Weights of a small mixture-of-experts language model, trained from scratch on English Wikipedia.
Size: 11 layers, width 160, vocabulary 8192, 35.8M parameters.
Below are experts of layer 6 (counted from 0) of a mixture-of-experts language model. Rows are named router (the router's row for the expert), gate (a neuron's input weights, with its number), up (a neuron's input weights, with its number), down (a neuron's output weights, with its number) and show model dimensions 0-159. Each number is 128 + 32 x the weight over its row's rms, rounded and kept within 0 to 255.
After each expert's rows: a language model's description of what the expert responds to. This comes from a sample of Wikipedia text that the model never trained on.

# expert 31
router [127 106 154 148 143 114 203 112 142 118  66 169 142  78 145 207 119 130 116 150  66 109 112 171 119 138 133  79 135 164  87 110 138 152 125 117 169 127  85 106 149  62 108 141 132 175  96 109 106 111 129  83 133 109 151  66 163 168 140 126 147 125 129 118  75 145 106 122 113 115 145 149 140 131  90  99 151 167  86 224 131  80 168  88 120 133 148 149  87 161 110 177 135 133  67  80 155 155  28 108  86 123 122 142  89 134 117 139 153 133 112 129 109 119 124 104 143 173  66 119 111 163 134 169 159 140  99 125 144 136 134 165 141 188 145 144  85 121 139 137 103  91  98 108 140 108  85 162 167 138 157 112 101 107 155 145  42 138  69 201]
gate2 [109 127  90 138 191  79 122  85 136 134 109 154  57 102  87 139 128 140 122 121 143 161  55 158  94  99  63  78  60 111 120  82 164 142 147 138 168 102 132 101 145  74 114 132 166 121 128 151 152 135 103  86 143 138 169  77 150  92 145 131 101 128 168 139 182 145 137 116 142 167 111  99  93 125 114 125 145 112 152 143 167 122 156 165 100 137 131 113 158 145 159  92 162  80  84 139  94 120 139 187 113 113 120 108  99 130 166 124 118  86 150 107  92 157 103 129  78 150  84 153 137 100 116  99 170 129  77 148 102 138 179 119 120 157 192  44  44 149 155 174 150  58 194 119 117 124 136 110  96  77 164 163 187 159 135 173 138  87 129 117]
up2 [ 32 114  96 106 144  91 135 144 119 120 119  93 129 168 130 101 117 141  67 109 135 167 151  82 154  86  83  68 150  96 137  99 117 141 118 103 170  97 130 125  77 164  92 177 130 163  73 147 158 136 118 130 147 175 159 137 180 141 136 146 154 127 189 162 182 122 127 152 106 132  99  98 125 128 126 152 111  57 133 127 116 148 134 119 199 113 103 124 168 164 173 125 164 149 135 158 138 103 158  97  54  76 126 172 107 138 115 107  94  94 180 109 169  87 129 139 136 169 105 106  78  46 130 102 124 146 128 114 162  79 162 123  69 119 149  86 129 132 133 136 167  66 108 119 137  66 113 159 126  60 161 111 157 112  80 103 149  92 124 188]
down2 [118 123 114 121 226 115 168 110 121  99 119 100 173 142 119 120 148 177  87  90 100  83  67 175 171 146  78 139 166 156 178 119 191 127 102  26 150 114  95  77  68  80 107 103 170 135 100  88 143 125 125 132  95 137 177 108  73 152  51 166 107 105 118 111  80 136 130 124 135  98 140 128 199 140 132  84 109  98 122  73 142 102  98 110 148  65 153 177 111 164 123 112 127 116 100 102 151 124  90 115 135 184 136 166 126 144 207 127 130 138 115 170 127 106 159  83 168 141 100 114 150 156 131 138 170  86 140  55 151 127 107 112 118 145 123 171 118 146 136 107 152 155 147 159 136 113 116 169 136 162 165 150 169 116 125 100 120 123 150 165]
Full stops ending sentences, closing parentheses, colons and == heading marks, mostly right before a line break, plus decimal points in numbers.

# expert 1
router [132  73 136  84 165 170  98 126 103 123 130 114 177 124 127 105  92 147 209 136 112 111 112 221 133 153 146 159 104 145  46  82 161 114 134 121 121 135 123 113 188 189 154 102 127  90 128 183 116 153 129 137 167 130 108 209 175 111 132 106 142 114 193 121 123 147  66 109 119  96 145 186 152 108  70 107 108 113 164 182 151 153 137 172 136 124  66 131 118 149 162 160 171 159 112 124 114 133 135 102 109 149 134 111 123 133 106 172 114  97 125 129 139 139  73 123 111 136 139 106 131  89 141  90 126 190  78 105 163 111 115 190 128 112 123 164 184 129 142 164 165 141 101 124  99 172 130  92  79  41 127 198  91  98 145 128  93 105 127 143]
gate0 [136  97  84 161 154 139 126 112 136 174 149 158  97 106  96 214 125 193 150  48 133 167  94  97 113 139 123 110 109  43 139  89 100 113  85 113 111 134 157 149 194 169 155  84 177 150 108 182 126 104 124 129 147 110 120  99 151 107 124  51 137  81  98 113 146 102 132 160 123 115  97 115 162 175 122 166 162  83 144 124 137 147 129 136 131 123  81 179  96 121 110 120 133 119 167 127  90  99 147 152  84 135  98  44 134 128 122 160 110  38 116 170  84 147  77 113  44 179  96 154 169 157 164  90 154 145 139 123 121 108 121 134 128 138 177  78 168 127 131 111 122 107 166  92 120 117 151 118 161  96 112 175 159 152 104  84 141 143 131 117]
up0 [186 104 114 163 120 156 112 124 202 150 104 110 145 121  94  99 140 118 151  83 128 145 165 155 141 103 110 133  93  48 110 115 157 143  75  94 160 107 138 148 114 121 133 194 166  74 150 102  87 128 111 174 107  91 145  82 161 107 151  83  61  77  93 174 163 163 112  75 103 186 153 117 131 155 139 142  69  27 120 101 104 117 130 149 165 119 120 164  92 128 126 187 101 100 112 129 131 118 218 101 116 126 121 128 156  90 103 162  65 104 160 128  77 148 187 116 125 156 140 145 144 122 176 112 113 111 108  93 109 140 144 111 151 134 136  99 147 194 176  87 126 119 129 105 172 116 147  51 150 125 129 125 144  82 149 124 134  91 110 101]
down0 [141  92 102 186 159 158 132 107 130 129 142 111 100  74 123 128  75 103 215 123 141  90  85 149 110  67 158 116 117 137 148 122 109 139  95  95  74 105 159 180  90 120 127 152  92 139  97 101  95 216 168 147 182 140 170 170  74 107 154 127  98 132 106 128 132 128 116 111  81 105 135  69 143 183 153 127 115 133  63 137 145 157 115 128 223 124 112 101 124 107 144 161 121  94 146 122 187 138 131 167 111 202 130 107 120 107  70 150 127  93 124 123 112 150  89 130  73 139  84 109 151 134 114 172 120 104  71 206  61  94 131 133 149 165 113 172 132 170 141 130 184 115 101 136 101 115 152 130 109 153  92 109 131 140  99  96  82 146  91 156]
Single capital-letter tokens starting proper names in lists and tables, such as K in Kapil, B in BK, D in Dame.

# expert 28
router [171 163 129 144  80  90 133 157 140 132 138  68  91 117 155 124 146 145  80 101 158 173 128 101 106  99 114 100 143 150 118 136  69 124 165 154 144 137 150 151  79 121 174 157 136 110 182 132 126 131 104  76 104 114  92 152 148 145 131 182 105 117 137 171 123 132 120 115 131 179 156 107 126 164 182 101 162 191  99 113  95 177  86 187 110 130 104 160 153 126 140 157 140  83 121 177 109 173  86 181 124 108 124 109 161 193 203 105 104  79 155 161 155  65 176 112 116 105  61 119 113 117  46  83 141  99 149 164 132 149 196 119 175 145 169 139 109 128  96 154 149 117 123 110  95 166 119 128 166 150 106 188 112 133  96 158  83  92 162  69]
gate43 [106 139 126  97  66 112  85 157 129 108 137 127  34 155 159  68 135 197 107 143 108  90 113  59 128 109 124 116  75 126 127 114 168 116 121  84 150 160 108 119 127 126 148 110 164  73 118 128 158 148 165  85 140 186 121 110 118 178 129 166 135 149 126 132  77 152 167 113 131 129 108 111  78  93 161 174 131 139  76  84 129 199 136 124 128 111 190 160 122 122 131  78 156 137 159 136 172 166  98 100 114  87 144 102 124 172 127  75 155  44 136 107 129 110 113 148 111  96 134 143 156  68 114 165  62 140 133 171 146 129 174  46 150 126 180 148 168 110 133 138 133 122 136 141 155 149  75 205 129 108 100 115 123 118  67 158 121 163  98 113]
up43 [ 79  70 151 118 150  90  92 143  82 117 147 137  56 162 139 105 156 157 104 123 174 141 222  96  70 102  90 158 160 167  52  77 113 170 142 123 132 125 113  62 176  85  88 154 134 185 158 121 161 144 121 139 104 119 113 105 123 124 158 149 194 112  97 125 106 196 124 137 148 153 178  98 153 140 108 164 154 151 103  91 144 147 103  96  97 172 182 130 134 128 124  92 164 124 154  41 126 115  76 116  87 183  76 124 114 158 117 206  99 103 118  98 176  99 155 127 110 107 156 119 118  94 153 131 129 134 122 105 159  77 165 155 139 148 165  91 164 109 110 128 122 166 149 103 154 153 117  99 153  95 115 173 121 155 107 142 105 146  96 125]
down43 [154 126 136  77 107 139 118  76 133 124  97 134 131 152 134 137 171 109 146 104 173  81  76 162  60 171  73 153 127  83 138 107 127 135  70 155 133 144  99 173 123 186 123 151 190 100 122 127 111  98 139 129 106 137 106 113 163  70 134 104 124 173  97 141  91  66  87  72 127 150  84 151 165 172 175 133 141  83  93 165  74 156 112 124 121  92 162 152  99 148  86 146  98 108 186 131 171 111 107  87 104 115  82  87 154 197 125 102 122 153 123 115 103 123 119  74 143 129 115 139 111 127 112 168 105 111  71 169 123  95 125 151 128 109 165  79 173 154  95  79 109 100 195  52  75 128 142 143 116 164 112  64 141 158 150 154 154 153 100  87]
Middle consonant clusters and syllables inside surnames and foreign place names, such as ol in Golspie, m in Seymour, ess in Alessandra.

# expert 23
router [ 73 156  95 150 114  63  87 137  89 136 138 109 138 146 130 135 151 122 154 133 148 145 114 138 118 156 165 185 128 156 145 106 147 104 114 114 164 117 147 174  88 186 116 136 120 142 132  72 160 120 164 118  54  72 148 123 132 149 108 117 107  92  82 154 131 143 132 157 102 163 100 125 124 102  95 122 100  87 109 225  92 154 101 165 128  62 121 174  58  98 130 144  88 114  88 101 116 154 197 179 124 101 120 134 135  82 212 154 129 136 163 154 146 100 155 123 140 148 200 149 123 192 133 109 106 148 124 129 165 131 146 148 153 109  80 105 157 141 134 132 149 205 137 145  93 206 109 105 137  95  87 154 123 147  82 109 158 124 110  42]
gate1 [121  87 150 115  96 102 120 145 116 142 165 115 103 161 123 163 120 125 115  91 150 132 176 199 154 106 122 179  93 182 108  92 133 108 129 120 159 105  86 128 154 103 128 140 113 209  64 157  82 187  50  99 116  91  92 126 116 153 162 116 151 135 132 132 187 131 159 134 136  88 185 155 173 150 179 118 108 168 141 185  93 128  94 162 128  80 186 121 161 128  81  77 153 109 173 138 124  92 145 130 111 187  90 168 123 132 114  96 112 126 175 171 110 112 113 125  97 104 100  86  96 132 171  91  76 149 113 122  94  75  89 113 118 181 119 180 144 186  55 125 153 107 147 143 163 110 173 158 121 122 133 167 107 128 128 161 183  94 139  92]
up1 [ 91 138  89 155  96  89 173 153 152  52 104  95 160 176 146 118 113  95 137 160 152 150 135 177  90 116 115  90 122 202 191 131 161 137 164 137 230  90 100 149 125 193 159 144 104 117  76 154 123 133 144  92  95 126 202  99 107 146 196 164 128 112 115 125 116 144 133 112 112 136 127 115 144 132 110  41 158 103 115 166 154 147 131 108 174 123 103 176 146 108 169 133 123 137 144 101 100 101  99  83 161 161 126 109 104  83 163  91 154  96 153 110 173 116 154  82  68 113 133 141 168 127 127  89 141 116 115 117 163 104 121 131 142 149 120 143 115 153  66 182 134  87 163 108 116 201 164 101 124 132  99  91  55 107 156 136 158 133 145 172]
down1 [121 108 130 154 183 152 152 169 135  97  80 149  96 128 159 127  98 126 171 135  56 133 130 101 131  79 112 117  35 129 123 145 141 114 116 116  93 124 118 190 118 178  71 145 117  71  87 171 179 157 112 120 140 155 163 216  90  90 113 102 153 126 175 112  62 123 131 154 121  96 102 143 161 105 137 113 187  86  68  69 161 162  87 151 180 150  82 157 103 111 226 108  81 158 164 125 101 166 122 175 106 124 109 183 128 125 161 144 186 145 132  97 150 148 122 135 143 104 141 151 106  80 150 150 115 102 132  77 120  70 173 138 102 129 152 138 106 132 144  96 124 156 124 141 140 147 165 122 140 122  65 119 103 111 164 111 150 136 131 168]
Line-break tokens ending paragraphs, sentences and table rows, plus heading markers, table divider rows and taxonomy-box labels like Phylum, Clade.

# expert 19
router [143 159 108 144 120 174 190 145 150 141  89 153 128 136 100 186 160 114 170 131 155  68 135  81 144 129  86 145 116 108 138 154 154 158 165 108  71 108 104 152 144 118 149 185 122 142 115  96 112 113 179 158  80 159  93 130 118  96  72 106 156 119 195 160 161  95 123 104 130 155 194  87 164 194 153 126 185 125 108 142 120 136 128  98 112 131 113 122 124 129  76 204 162 149 124 201 156 112  76 118 150  88 143 158 126 143 154  68 110 162 114 105 142  65 139 127 118 147 102 157 161 119 137 220 128 121 101 101 114 118 126 137 165 157 135 124 173  76 131  70 112 111 118 122 137 160 187 100  87  77 214  97 169 128  88 123 128 137  90 125]
gate0 [132 133 160 189 160  89 183  79  93 174 116  99 120 142 120 124 121 143 160 150 142  97  91 164 150 106  97  89 125  71 169 121  97 119 110 132 162 141 124 145 188 120 129 107 103 110 117 143 136  98 130 111 199 150 108  88 130 117 101 100 138 109 152 128 134 159 173 162 132 140 116  92 114 156 145 158 146 122 109 115 154  94 169 107  78  98 139  80 125 156 135 191 137  89 108 204  74 128  92 140 123  97  72 176 144 180 140 143 116 188  90 172  80  48 156 183 113 137  59 109 190 133 130  65  76  49 127 123  94 145  95 164 157 105 119 100 171 140  92 179 104  65 134 138 100 113 140 102  94 140 144 112 152 147 148 154 100  97 147 165]
up0 [147  77 117 157  91 137 149  98 105 120  98  86 126 114  94  99 151 192 128 148  93 147  96  91 102 151 188 126 151 140 124 152 101 141 112  87 142 120 182 158 144 155 147 111 171 160 165 147 113  91 111 106 156 179 140 172  84  88  93  79 174 152 142 141 168 118  87  85 101 114 150 120 140 120 176 141 105 158  56 125 173  89 171  90  90 137 102 106  92  99 125  99  98 117 111  92 108  77  99 116 145 143 105 106 194 161 136 113 113 155 157 118  66 148 112 160 167 139 126 165 130 136 153  72 106  80 136 148 142 113  96 168 106 136 124 178 105 100 201 120  91  95 159 120  91 173 149  45 143 161 178 169 154 159 174 218 112 111 123 155]
down0 [177 137 149 108  74 130 143 145 123 163 119 124 141 142  88 120 154 164  99 107 170 108  71 145 140 140 108 111 106  63  78  98 159 146 112 141  73 134 134 128 114 132 207 110 106 159 149 148 149 140 121  69 107 157 124 126 137  94 168 154 152 132 168  81 144  75 109 170  64 165 136 121 145 164 202 195 110 197 160 126 123  85 145 133 132  83  85  96 127 129 118 153 155 122 117 128 139  54  71 169 128 122 107 131 143  88 178 100 154 127 179  71 134 128 197  81 123 186 132 159  80 113 165 130  87 176 135 178 147 127  94 103 119 164 150 114 112  82 154 138 114 123 178 133 111 112 107 108 101 138 159  85 163  85 141 180 130 104 134 202]
Short lowercase first pieces of common words split into tokens, such as st in stones, c in cement, t in tube, dyn.